Weights of a small mixture-of-experts language model, trained from scratch on English Wikipedia: 6446 steps.
Below are experts of layer 5 (counted from 0) of a mixture-of-experts language model. Rows are named router (the router's row for the expert), up (a neuron's input weights, with its number) and show model dimensions 0-63. Each number is 500 + 50 x the weight over its row's rms, rounded and kept within 0 to 999. Numbers have three digits each.
Before each expert's rows: "gets" lists some tokens that make up at least twice as much of what it gets as of all text. This comes from a sample of Wikipedia text that the model never trained on. Tokens count by the router's weight.

# expert 64
gets: "2", "3", "1", "6", "4", "5"
router:526470502385435518477479572474483390524507443518485552485438519479486536576477495517517547494464599497510554428531510444500414535464468547422443520496465484612489466524527486544505517513581450
up0:429519391466531549518466520428495596461437503487468437504536544459534488542528460592495442498496536510461374542456560573498503532494529545435422534498442497473592513512485461424512533486512522
up1:525495526466453410505472412464572592506427537535497593471493558589501478518449393421548531440515481495529458488529528657515624455551467538443513529481461534573607505484522526513459508496456457
up2:559475488458445404447494458489651466477558481497518545505441454473416540503462549523513503458528542401471484523408407458480479505493512505532376549479433530516530512466415517531468575560492437
up3:502506493481477434522498515568437478526511489536516414531570480623555464544422570520481447523393525479541530444479459545423502420578508446552518385513489505503492428524455479458435557432542468
up4:571538467574475500557469431525532537565457449442529487447473487469472414470479495539511560552569456469571424421494477449550514455555425503580520451548578496658489533461478547513422433469571538
up5:545427470469494541546438587451480578558464476389522475517473526527395497466478474538569479537474405392508564468569538458560454497431510543447518488481510528547578489515468534483393485397440559
up6:570497502564528434373547552525477450430429477526449464569467494551468431549604412498479512555422531465476517563607484488605483572458449565463559465373494576547480433537549404514465494434511452
up7:548481566420561490485375487385563547499480449454451483475602416497464537477497560552423552580550427514487446493570573470543501544442534523476496523476508442430488446394501493580562617509472465
up8:510457479461493494535485496498510444539554522537440634530481534506568483446463595503510599466420379474482528485572575450538531449488431569505592480555424533478545474506524569604526407529563501
up9:578474427546506525463545456345514539493483497494492548605473460502426466502448607530553558576570441508501470448468480478499480505538487498420544530441504522508454534518482372600507435589525475
up10:548454466494551435581497490498463560418495477550512493546561514470525632484463514537549516388589542522510388407447537522418492563546550468490538484557502444488586477435500513445479520446488455
up11:556454502443462511489420435493548543474452489540520463511483510567443521515428424473407602518460492522416524523519527449437504479471402474544487427537548437474587497575493500508341528403636524
up12:500490519564456476499489452436546454622542513490527568507474458516502497571428452507536502592449502479532516437452460454418530516360505541457572450470463490610485466445467534436454513556434455
up13:503457458453547497484430381492482498468463461538509552488487635435601572436415435454471539500410453527452608462515556355479443547485444433409589472561557559526564495492464466516488510493488456
up14:527516574502457439495538514403515446505430568520561554553473497490455515550508565495541518470425516533587465455488539416522469530541453520436428495443537513512465517492485558483464392448519509
up15:490483577546427385483453422501530527384458417522482373444516526537568463512597508441496500591534502356488503471507447418505558459512475417455539482494503415467496475541486446570476452448496495
up16:502597546442445453482564467499560539535484412465492401580473472563432470447432550607519478517455540526506531469520512486537536504542500435493470608598414524558467420474500566522519393603512433
up17:472551538515471462514435534502484477493551622483532528426495431461455443465459502546513550540479532474455646458490448632612520536459529497502457494492388535484503503405407506486526492507499483
up18:437465477440469456436604542414502428460471395577532515451520490529566526529593532513507457471427468468531497504510475467520596508478529560554506474532524460461680571537480472461537473433569502
up19:498515539552428502569534444429528458518472581471479521447499509510524532612501449490512573455483538532560497471592447486539488503448611539526465531457491544543436467503495516490505473550473420
up20:547424455387375479468558522461502537536565546431454592517410444472453560430435420407516551461467582494517554538490532499539520554480473494516526510454576508453526521581490464491500601549589539
up21:498479537525543539480478449494567501452538432450418486490553522576461488488513543446565405496426573603457642481452636530563460502595531420544513442593500488466423490530457447541455443449421494
up22:550547488421500558499407467523419457421483470562476523456540443508537502550429459472502546562438497594500490469460402494418555462405496555502470523581499439526517499517478552401533548383498497
up23:471469508503542480528444457508458585558456454514434501522562550472564438534409468479579466524459483572561545467532523566527583439501562492535524362471534525386512494663492493505563523507449474
up24:569558520433520417473519566397502538423597509516483517564598476383496585507509493496554431412449517540461472504491445521386519433508532508511616514505517525504405642562470536471544559418483547
up25:409499532611489432509426506544526549569529509538489523529415523424570423513500514541543494490447538471548569542490460518582532549503519424433505533504523522330465463410447492537509523517444510
up26:540538528524562462439507495490458457551498575485470500409508525513532574467562530441549409471549544466465547426462514515418516460417566464539516487535527517539482539474467546525481558434534452
up27:529472577472469425421487476473450534418500520455536441466456495521527526449510487503416597512425455539459470588536596395453540538430517616501520595520477409429474547531492536551536452517432503
up28:451540455553471411478542456588414504564530467526478481484496493485525472536507494537498531529477530520551553463517491480504492495435552397478441532563537503623506463545475457502559547423495528
up29:503557426519437549527514490532587413548490490506538526558536464485556539558519577500465519590479517434457474490494430480568492507543433411518568533531566473537486480562591475524453492488561624
up30:502391531498443559494606590447518539535470539550518469569510497492511576389497468567431478436438539473527482588561479527529490412480527478504510518479413536532490419475426500394521490536464437
up31:484565484489474461567479516516362484457462554542558544545505540384500454495453563527525544490484462578420464475469568462404577546492503529539499500506498553566500489608454367582513428447579517
up32:480446513511488512587517537421465556537418494505512557505436473446401485517473533432504479505509408425449476638504413494499453495557598507521552478458407501515537474483489424506485530538509492
up33:558441519546448597564575541489485557453479461478646439521509518475501497505518513530526503618458451469524507453470532490539525452515509467494528467451505378585471565421502488393394437489488506
up34:564517566504555523479504559560604520463460471502513503486430460571508503489554536507576550547501547561527509524503476568470481523510562451405515471528491483516443530471559569502494507443544472
up35:514402527608400423510501536477562354441512496500557485562458576509445570519488498420375575510475536478514617410486461443455451506464483509548536491461529452521578506432420506466494499494544498
up36:599500488615528497585428506490441454577503445538552512536521476521550500576579468505421466484484489455489556416445390500473549414515558530493433524438488494497489494507586458495556539419514531
up37:440468535523385472498455584489553477402529469560502465502484487480522515466550512530556507529537494505552530423502512444524503406434469545474469526401513432545501503503560480533519501498556486
up38:535559513496492425544520510452516530599437485428563521609497385383506467448521502444616441490531607490511486501541494518472542482500496459460621558506499477471483482536534538530461524525452532
up39:557542484517521497459453569561483549507463392510508501502497570534594404488587469545454562537463567474476503509486470559468576559437507549565477439484476476499557400439467527494513540477479597
up40:568549474486520591614533481473470464527523523506518537542547479605494509529459534550452507496429481538478528598601559420535549472451499552504395508631502506534418509516480499469572542424413490
up41:514453515423542503475577531544441534516487500449494444538469459471579483499499502586497481506463525542536463575390486547564526474473511414410474557458537519559520557455509562605551420512449384
up42:511416580375546550536435514535592623558488530498553479556447422454598482518438419530602561503491482558490491459524481593468436521562481452491454494554502474476511642558438453476491434417528459
up43:620586470464512546598511581536488469442442399433476500448506478572512546529468506593460440416484467484467447502519547461481481467445455563514474549495490513468438559537563467582408502513531424
up44:470503564556473408563524576599491456527453418520502435442456556529535476575518484496464527580483577423471429531508570415533512523471435497496426481533495441543412520470490413504516407573499555
up45:594523629444520438456549437547499601586472491599446540497516489584421528473482532478482504555524352367502553474433524575533509429452507449434480545379460556472445547494527448528510610575529501
up46:575517461596561593461470591483502524508508578457471506498401454536439523494535522488455502617516526498436529496535423450556537518515448560521516483495538501494442488491411479373461414480577565
up47:639592487506458590488560502549387499529541538501431546509504531422504565495466469574500543546582554576404436476498491449565484463505499498501578454536500600524489409554505552556483495465500520
up48:420630520535494493537532465577518496490495494472522486423543575523481457458697504502511486502507517612462512544569556493548484454521479432591485470505503379509497571536454500492525437473458503
up49:433511603489488470481496567518476546398490429514578510515421488484543510541490442511518514516492510461456550504498483479624514452495541489477485473442460452477372507461515434549533395467579507
up50:518452456527477559413602443552594506476420469559513461505470530537462469609467536440540397609437404534605517428535508429426569534457493511492578551568503503541433433426500547523422549469436425
up51:444513495521615492545524483477577459436474449418531502391496500497554550506555509500436432485552482500477549572553525485493413460492560465484531461579458366380486529445486539488492461514459569
up52:523441527439474339461520503513620448542489509524534591444484423454585599544506472562517578461507510543343527566529433493500552473579549501513509501510405479526499494561427503461535575560465559
up53:437479478494556634420571449518541453528520451463509475457612529567433511411474454477446552515532474556510503501610399502579625569546465508626580495575537455459595520521528512368475540549559567
up54:449400520461492582489461532540526525482502543392439425530488572439569537512550549615524546542569459437479538484452523542519468477496531587470560460531516420568458437562454492509529476512512534
up55:539544474444448465476433598478455506477533467500538488448467527435501500470543526440549597535574527478514485432533500554465434489462488495471542556437439521556481529442370472374497519539588412
up56:506433533448514558539534520429478557553507524542506525593418485541501539407450538474525445413510398504507521574523503505462462489489512401515513544560578485491610491488468578560568440510505339
up57:575523522473581551518458492476511496521562550493472595561472471405466537491468388459610468523480452499517423500438493438527479531478490379447468542521435567467560442472485537429545425514502421
up58:588513524410472463446461527507491530539510456539447546455458385454492528504528500448513519585428443543415568482464497491490510530520457517517541494427540543502504532479506552511420547532498359
up59:542380503458501532600578528558493466574572496412494569508494495493527563432425445531524536480490533459526493515442504533479445648527524449435440416420553556601468532422446487463490513471494462
up60:501503531459485503417426517479559531544496565568512533508546533523438564559496494490659437464577489530476498555535558573508560471574549483462584516550548537435488427564507503468515447511553480
up61:482485449587485539455517500516527483528497545536533471499504584549493553511524444528439499515520494570508593446472546487554454532454575481542441478480463459455482485446485537463528468552500536
up62:486513536472478490518563471488604531470477420479555490453560507579523585507399486552462481488528483451387484475505567454527459484458397454534527504553522462458525468469460468565514497550399578
up63:470503504552548468528577516376565658522523537584580510519560510591491486419438501533461456488513419552481460447499423505478485527491500452370585527488437495534551548476460434508489454489482532
up64:456503566434466397433494505573469460535424563444501488553506499459525517572549455484483493520576513448471534511530497593507517613441563551500503517536536537495432415558442451515501557454503386
up65:460465546550484571513485436529491411501549528452471545511432427503520446531519469566531464455508521558460497489567490571488428471520463451450547543506600523373619500444485569520605536462394513
up66:601539439362576507526540414558537435499455526507522564501497478526556549508586420505531535547568542484577513588443527515545475395469459510492485519496395522571457403441445491468530447454497465
up67:437434466425518569513376513465483514547489544492549511493499493443554551542458543485449518473440520474542509552553462529529541513472582525522538612540496513481536493531541455484583493349517514
up68:401561510488498485483499532478461500545474450467564431570464384558542453435452544571540515493448484508505547492510380598541476499464560531498630524472487519490480434444465470535536513483535586
up69:500494485557533527544490557484440463483443460552554504426412562442509512513474468442453577508469485496541549557501446550460540458504416518531503443522505515550568495495525581519428542493385499
up70:456465487504474469501531555587508514616533541424513443510481474509367498545495542492484512543477514502457597545404448482479463477459504466498477480532558471500419521538517559480532526561494561
up71:460524523426500573523566468540490482566451519560553583534458469484541459549425502439537603500542502532477539407478457595442491418472484458458562532379539542538500573469480451444546508488458496
up72:481488459562432484570506505483570511500511559481508473502544485501520492510366547518512567596509491522520452461589527488457495591498499461555560515470479391484508477568525342523401533521486421
up73:430505520521542507449465499427464609586525577455523554443478453492500546478480507453477515448492529475425479432471482465556533514486570491532450491471482509579480413516428426500543543511485446
up74:503483524512479551548512534523519482454438545591449520451520491471420538450480436497538463468472521424575616465568486550501532528597558408559501465487500563578474516471452422450565554467491440
up75:465444492558499514468438504612429493429522523564473521443451543488568506545455463549472505484423519520476525459490534483406500467506499525544546528443485528467628559499496551468477470528566624
up76:408374457586535498488507477518531535478456574429456502494503532526497460469513474470489477505533644478507526498489506562583520474499585515441442486546396515472544416521468506426542487487525507
up77:440402546575427450623492452549480458569567382421517596460469501483506467575460553406406609486471502425538549532537502439593503500571576563536461462538453499489435484534507479494466507456541533
up78:446432551572482544510467512557502490499501564578446483406450520531424477480492523436432527508528521460534580594551500559473518484493613417566536480527473504531451626473492507407470562445494515
up79:548421512468541479553593477533561529512478562528516522467539408521537592608495495500473442390505456493527574482406433494463430505505599547407557522453483480446402526473464482528511541461553499
up80:509368469516491546479499498431429443509553601447471523554512490506506512469463532525461456431594525426396461421477491541406566510496521494504508455517505536517531478576483482532454500466428496
up81:503476527348482490527481604572524554546452522452480476424464552474492528394581509468416450524480516505513477504497402566544498528423483493468554486426512532441515591520516491476459512512525542
up82:355532530540401501616520528527475456486408465546495445432489455506566594494492471569520527469585539526551426511553572524502513488563559568561578566513523507534467565609579502554503572510476567
up83:535483579447534579516490470487503542572478551525446587589497552472403608517504495547526403468538437457513587431476394523531556488498449475501579584529464495518493563556533479464519585584478466
up84:507431502553527549437563545591469504560463494535529473436548468570513468592495461432467446414437507474516522487553531426484517475522512490519533531499548435486501437520632497571418611477490479
up85:458564519463516502581365548603464518387538455599647516530410512445505416591504468532517458546477516582432570589518488548481470509434510515556576490466521591395479514430559537469518494542424469
up86:500538451462539540476468605504542595558604518498491516477544552446528418556491544391530591449501553481441585470412551500477429539485506528473526504558521559556503471484505518479530488547463473
up87:482467441540461414456420659548546433411531491496481556539405541508503536482440469517484540486518461502445443478496487528633422528549478545545497481491511558480480484489511557537496560422461496
up88:503508455519340576435537418485478522459513405540516482530590538462429475469481533452584439493535552429456528513499460518573546485525456520460626446417445499380517427535513443479496493554536441
up89:568388476500488463546548486476535461484547536456507502542552536588434473493493568582449420583513469516516368537533418513475605500485639479497382504594562472532530537537480512496413531388445599
up90:554529574508574522547509488446507497407489493518514490497528549493512527564630523613558496526494510473479367579489406478481582468585517571457495483431499482540537564482452496519506528439535460
up91:478504506540516475512556527464448414558579514522563644531497504549514513507452530455494455498504437562450614469522512480464525528522443519468473555460524587483481589447494548487467504532563535
up92:486598505492397496572438515474524467479508391531497489457553514497442527541543564451548459554519486367470403543485463454413561463498507443579570470588486447530531496520508472509573427534527548
up93:512489415538517496528544459486473487555605415545566507549519463539517543542382494471454592468391444490465572463485449470493456504511461537445545400435535403447386421622423537562380493512536514
up94:533541512579589562465469549456509428483456587540398436580519594464566459501548502506515485559562436549436446474514497437448459533496524477489507559444534502459503560532538559591613486502484521
up95:560466537545575447433497389512590533454466528463503503459494503526502543459560475476462520574523613493599479476516505526488532471472493505535494617568614639565487414574513545426509503461473464

# expert 8
gets: "0", "2", "1", "3", "4", "5"
router:546490421442518644530525533524469443551466451469431526497456512494540454513522428546545553502496523480535532459501525416498404561460466470448461518464477502536489448429522509589441572550474431
up0:580449456492569498416573472438551572508536444488461518489493521467537557494524455598468446507504385459464424547537539494485507569529546455536555568522444477459417495495527479460538533524506546
up1:535480530483482385510481557527512516514508566492587545593470475495405604515490527515543510458641534530480478533506511503494426614563448500479411491507533483517543591470495552420621494553444497
up2:415456577455546543459542440529449445550380418513552505552450484508480462531490485442603482643499553488503538432548524480569481472461486424552549526499504521588504557523430495539527555477433437
up3:509523542488583474507473508546521484482500544529498509475432531421507525505554456512552479550536431468482476451544504566581460488503507532539505562567512509541503623453543463431464523543496486
up4:491533497502508505502485486496489591397514548485550510516445492574474542513480497607522552512484511529524612477570516410438525409463504484458554506525464529540544436530563512564588515547452497
up5:540516489431528520496412452455501623518505498463476437484535478493482547550591521477555475455511504539376498503501435430398510459466524423544481473614421527612554441539484504543480481555602526
up6:510485527550450501541509509465490599588448533471506472474448427462509519548349442506499530535385493454476473528476481447506511438497480492498458488428590542548492400456518527546535525432491572
up7:414527468478473580515569554428566502502589567575460503485533476520506536413461484614516485490513530478526559542508502497535441479546482522445451534440429441487589533497412464559405375605440381
up8:500461471524531512504519503436519515483545533445579419542469473505551551530504514536547440522443501470453609453439633516489554548421468501491519523407546505464505481495492508469462554547458478
up9:421453543480561486459489535591478487498539460423510512534584533574566451521456573478482500536506484482445581524483477533591508542404561588437455521496514525436410391460460457522494538510552541
up10:510502408540466492526444447555401452452521479520477577488544476451523582522453596485548547540668422500454444440463505551498495496453459458512464558471415481452444540430458439500396552547488468
up11:582407554466462504475444516363482502457532566523507499493470564544465494508518467493511531482573528452512470433447545491509442505462630537399524502390522467582507475422545477500579378464561512
up12:527521589410413519553562468477456491475459453524467491423511393472668515418516428520605452494454482492460413574502482498522582418493480448580478510552467443530548547563458515480620531487508475
up13:529471478452511542531550494546526446477463475524366490432561478559518619455415451461456567463500522578502458500484595433497529563556478435531513448468478491518480555495570498480509525553457517
up14:581490547421432463470495513497486366489514471475444417502350471470491492506422466469494545544438562470491565498417478588541518507491456503507461504543491528446451545474547458583437483554517485
up15:455569497487382469479535467495469601495471560444510527474428511443546499509449566498458554477490511473366525455470496489494433486532447545501485459502532574461498476407516487589545510497380553
up16:520417549463519462547543436587526537485518443506500454506498463515540460499464517557556440427539529419530522548420521430440576438457473464516488511431471453465485466493366454485504544463550523
up17:490487555438507431479405496584524488376520432463433541550457498535381513536604613538426498569449552532474552453445533500584482532475458486465495459415619510512513546564596599479559457459472537
up18:494355554492473457550515495468551495529485489507463536540478502493507524476573467486458457381441467487506564487488470431559438550481562431536488542444575553474500552528438459550602469539516536
up19:462506415524467404510421494535491384523493533536442582491554527517570453473443534523461546470533505428474508479451469430475540519416522469459447470527539465479511510585542553463550586519498546
up20:530556566461496486507459444546496414511502413547550547463461467470518504459490456538505518444513460498505382534525583481512472544501425439486523584502566465523509470317503504517520571593537449
up21:555463487477433495477502437499470504539490506483451442489508476571556509480453510480481485447466528502474503514563493445454556553497489501480538492581483464539610511578410525394448475454448601
up22:498467485415472476471565566527657522535436481453569506523554454448444511508513527353492409469475584507517531512450488442447507474517536475542563454439515464524563461590494513434464527522468466
up23:545549521520436533527412430498534540489532460506560550528427518505488551524452447535537465477481455517512465524475492495533432467554410530592521368538524463527489379489501455543410497473508450
up24:498475471451600426453471546507600546509486489507529470501547415548484433518529535586525454531422547526493553492460432451568442587506560462476588444608501444524577495450520564479594497404482450
up25:470580515454488541461555557442507443510426417557356549532514568493471539420529508491523409477507617488424550550422472564516518499500507470529512415449550601507550480554490471557520474504506522
up26:505484478544407465498324467528454482461528495461411563493467588528532458489474426457417565543572565473441486483448417430458542496491528492603532326606474467536447459545540465464455455438527510
up27:514459536474500434528511486452567558570454482501564448548474461481582569504463438428465512470495428533487493442532481566509496402370561472531478501525402541520405605524468517374444590526490441
up28:516527435430491512496545431503581514519491466465450588485515459498422506519512546566421505472491502556547504556517516438480509497422442457460485496554415490540489399454508398427551464626448580
up29:502394569540485535497419518548421478490473606569491467414491473477575583494502487534526455482503448499427560425527470492459543514484512461442457547454405477588530554572520469523519511440514530
up30:429572544539447437506495563458492408484584467509501502466559490473426481537418518537633500430469414520585577514506460547466597479529357470498514468516488491483468508649540463542404520512496572
up31:488459523448516557516497528574437551516538530451496553551487524538464411568378530484486560519458531456464524539574515440479522532545443483503429487515573466476530445557529505472546472477500487
up32:572635498435534531565388434488502514491496485480524478420567537423553504488470408585608521549565472530563520425438563445515496468504471464545528472464572558586552535487511449475430423492429587
up33:476518455334489495449503488478497592477462534565553554544529583457519455409542496513514535539514566550394543405491467539474513470511498580542491455502448440523485586536463527541450502389525429
up34:572450441546490470538479565545500564495529588448504532505458524462467547514508608533495517574509489503473515439497545528542483443486502490616539476419554577546460449557518550477445506471489552
up35:469564482508530514562410540554588481480586567528594531539540564455460461474539577562571537460563543586511466452432496512539416503429489529478476423508469518583528565515467488485519509476442479
up36:485537497527497526536537520567476473484497617575469519425512609473505469504473437519510503537546557464539457455583479473470543495528524451514536494552505545479556439596515526489482536435565529
up37:468406514437512512555496522496458536578467537520430455455468514419491545502484553600478469470506563422456543558561434529571550494502554473442415521538476432511535459496446553491597442473459528
up38:448542470534590491528596560524517527524527461497520534510485427555446483515520535609583496506514397523450579466475504455547515502530498439553516520446587481538502526545494433594438466589532490
up39:477548385505489412530453545486539461539540470557516530518545495540556461468540480489556476479561441466516589547480464480594496543409525499458530520512524602519469425487558484448529523472521492
up40:581488526513508559533454419393472585630598560547476525502490406479534484447585540481458457488556476573507391500484490475496531491547474475452437519593578470465500505562473475557487618474484459
up41:523489524505573583483477542479536491559467568430376561621487434437503427603506457551540530483541549497481480437496472524556387524429484550582466496424459525506456433426548516458508511522484534
up42:515532500513427532452521473487520495465500478576524402458530459446504469549559456485423511417400497458439511501582462480437523404420513499465613532551531456458497562554591532437524562542481525
up43:512451506568505539542582471445493596503519549452540439464487494458501437421565461552631497431561541501514536486405415539555583447487601377383512389525575547556586458482481446476458393527484429
up44:459500528538493449425515572396481421459537483535489490544504389516620389547544577500559372596463582514512439490461451592521518474464597581556447527561515554524492423508611511473487452499582399
up45:466533428477453458477505402500612494428534553559598454447462474442496563472470495483422550463534512573509555530436421525411562544536465643515462562462474503527451489415510540540552534506506507
up46:574515476518576433575515458536462472477513592506527505524521512539513489463573527474544451508529492507458555416450425468576429530507467496422470477493493512499387496471557572568542536425437454
up47:447537403467461484496522525453549508516405379520528473547549465566551431524453559461502449456480509565574413529550542509499502453553426522419391501463447523388521503505502542464478496457540444
up48:534568511559539448522491518539445459474527514526516433451560496566378508499570519586497427487524497463480436517547454540541499487442560443402408522506462481523506611484474379517460499439484457
up49:437549389539544504536489459502483470533602484446506460560423451444565357503566519490586580550513439460540581488596473444418492439546542467575432540533597498504502392464496501557539470494554464
up50:547506566516506518461467536584575435491552431522517521622483681479498406587505506613486474533490542551468544521525437530509536469448465560432440560525506519436549447518645428476501421587543573
up51:560551447469394506503459524492457580481539553445449409445545479490522522499512458484589519544486567499413402470505508449424570568457479480580577534442479464428572511468517476461511620485480427
up52:543449484442441526459494519520472526486605534443408480502350436505521526541516464619457544527453542426511472513498520513555475535539540521574538470464534518582531447428472578481452489559490516
up53:583499528563592446504505486545478452319542493534500539523493534522468506464472417514516628571431540433539429563536479482484526537522506481477396553512463582519438539473478558459558496468500474
up54:489543510532564541488558519494560397463485619558519564514523463490471516540515484477589548578546501427462469375495543531492461523479476513462497486586479533435465423525508538418502409512534628
up55:508526543533515486507497548511533510439482468490452452432422586645451576491459510462407463505448576488532475532503498527572462459480527512460462468537540565469473517447529561481446483386453550
up56:542448504443487488519453495557551432488439527526495411481505550513489528543414437471492521524479519579549448476508497463547428547459592497482557569491536447573533554444458450485490454518547502
up57:629400442501393549501527513515533474516501578469498568447422447530505466456552556459413542392449523523470423495428502553520593576489523488520541510402537562449524544543579532445534463472425479
up58:481520485518496499542486498527570617478471424566451538566418472525450453401624529426506544596467534494555582541478484414510375434517485494482504600502422483479444576382507589437596526538487486
up59:461537563503505435530497536547610406493452498532575477423437625493597605507510516528454472430495505437605518422434485602556393515496463540462521445433555510507469519602560494514566500364483620
up60:571603521530479433526483611572554478433542474579521463510517379532510461450444540503474616567449593592406465457514484474538508477484580464574521511529517441502372477489566488491473488461519504
up61:489496487475526582532492413542442476505598581515567521480498537488500580535481485575528484509567500522526479423546535507515522471449497475647507504562562428443517551484585458482438531478515463
up62:473484537495461484601475498582451537435519449404541509547413461390539550433572485529417599529523574483504567547510473551569426488456566487392531589508436452515441558479471471524567585569489424
up63:490478470530511514601459424446546556506497480480465625483528503432589514467481520493569527505554497600500583526540546485500398427571492546480392556571477527420490569525532506528473487458507508
up64:440501513460536446530584479499549527505513513526394514551456560577502542550583486448496520453548495558475504429501541535484520513581395542507559530513488440573471557498518545539501500514482558
up65:542519514529520482551469588543558565512472544461498444568531465469421529521576536533430469499466457497516466568484446544631587524444502490483562538418536539519416506523557536477529461452542494
up66:497570485529522576568479528549570455590462513525523437514490421477355479570522548611464570457576516511459512520468507484521537455487460366571466521506541563583483471468586517535519526490520492
up67:533432512452465584492402530493475458421404494486500596473475475477492498489450552535418607477526391409527502558465456498505469575476473451466431572525485496397535514455523514452528505481557583
up68:516524453452508492483569470540444474492444475551489368539444560495474530500433542571483453584463470420580555453470518499531547522460588536542564487528522451591507485471509426603536506423567610
up69:576564451533497511511456529486515597597409545477515397504500608504451483518545464512435507498576578467482626590487435511463532480475452437500488493513538531535557464389486539519487565610472450
up70:526495487428475421584488523570454502547579443447396521481484527533492424519469515520596500506440528533520511494571411503420444494546471506483522497493402503448487445500455498448514546554485551
up71:471515548521444482601483532495465538475509518484532469514426530565446500463448577509571435510515471448502549521480481535488529537510506510540539536524439582509557421542434487445536485487565454
up72:512515446486504476463434574456475405506499425487483472445424453496429390491443546453525564581488548443568515538525518497441584589502506569528473502459544458480484467464459508585557497414490436
up73:510480495566542535422541529537482487616512536534467446518520462495526470385498499422458517486424390490424480514393487556466489591502473457460448467472490426446518512478497515545554612506595416
up74:484474470492546469421577435447446529569459490491432503570553546522492541429512501507565476463513479414388533487596507559541587525487515564474546597515429518496534589520524480400501483550479539
up75:456599503586508405453500457483573469485466448527522542461558588614463565484491497538541431544442554475461416478522514524528522481468581474503513435481448480463480494527487496562471563481534465
up76:408601517463531592476638513519403496462420425458533395551483461463473448610472439525538427442466525486584520613501447511551523463516560456547465513455513418506519501415566492545449376484448506
up77:535496423555598511541642431474673519531498413436398527475437409394514470498441589514452512533474442571395509507454497456441538496442548488442525365434560449466427442491514476474474466481439547
up78:615610513467473428557519487608502521469502557493469436497494519501500478494551515504453505506521536526472531593622502595447501551421489526433395486427478499499478342487457496525478487499443560
up79:471536551466609471495574552565527603491432439532562551588526396562450528461448430598542524479469557489338544560443530509482478567464530489439477493453415484497410496489440492538492492524510493
up80:530474496469476525472467436379482577490470538484542481440477521511529500527413549538467607417517516473446331504460439454448532429583428422435432579504474448536467483480513563528486529495540470
up81:474529516482523392553469525457553506466536473473437493464437475437454434558472484478564498531471471522571475499522484477545518348586538484547543570566531479469528527552517470549539433518442524
up82:514531564524450479496491495508594493463609363535561470450506506466538501554521433502579583553481519489488472456527501442521521524522534488473417489569518519489442486540484489539497533571493423
up83:487505478541447513566528516426457410489413513506508494457516501452480559545498423418560433493438465479477621421438440585518381540564447485545473450411445446469460403525572492499540571466514492
up84:583509467495418507536557514452447531504480490519494539452556483519460531556529518501375469503524530510542486517460435486449561431432589604467486531416516532419543645504462518502544513528517431
up85:441558491521490513522398485461502574555427532480567509539513498428563538501531550506478513484425466508552541490536473528545440488479497469491469517483429508457459566417511516541556571403474448
up86:531492441493499518383496483482396600631536516555524511583455489425508560493457548514469458388526454502465543563491445485507495411533519497435570552467432491544539518568488488341497554452642492
up87:574585508420484466457502512570518444417451454450524498492473543596512519407528563563509419505609543526563501438507532508520601498434592541461482532573479467429531577564471521487512456538527534
up88:518470481495507421503583394612556515513516455388514535523474530515539502520499468372474507469509524550541485532534580486521531499513538537448574546466438511509429526527570594527451444434572504
up89:557506518520474605452365494555438522445432511370546494444581568424452476460442501430482469572455520507575333508481443419444507437502562578531539470456452469534424427498482473555475547515519476
up90:497511520495425517535450584527508548522544559430496504440436415461572622399594550481582476554466511492501452462538402561525484393486496507502546435556411506534618453595516552506515521484536565
up91:533561547508537481497492521544473430465544479456459525510480366480624567516513441541594469579450560540444486463547471483545486400574528457473550543465582476384432520509463538496431501436443495
up92:491514544472431386471591501455592581534553522484465435492454461529557485470525538514458502440482519505468543451485479509489540480480553502504497514485531397454423552478624528472411393488478434
up93:476475519493614514460533482516460509525514513466624566610451516540442485472545603495522499470473475561517517437615588524554540540485489595427462509508574596441574519576517483529470503476498431
up94:407416575416473454533455477449490544499486529547532501538413485509522491480442468443484645483467503553493612564559585508592505433524500462448518569469534509465481566411465558460484493560526508
up95:520463627527508441399500438525406502420554513407499506504404512554512500410419486440500582540498524519481472475566456541429514539558549519484488557512534514566457505549605477409521460513443579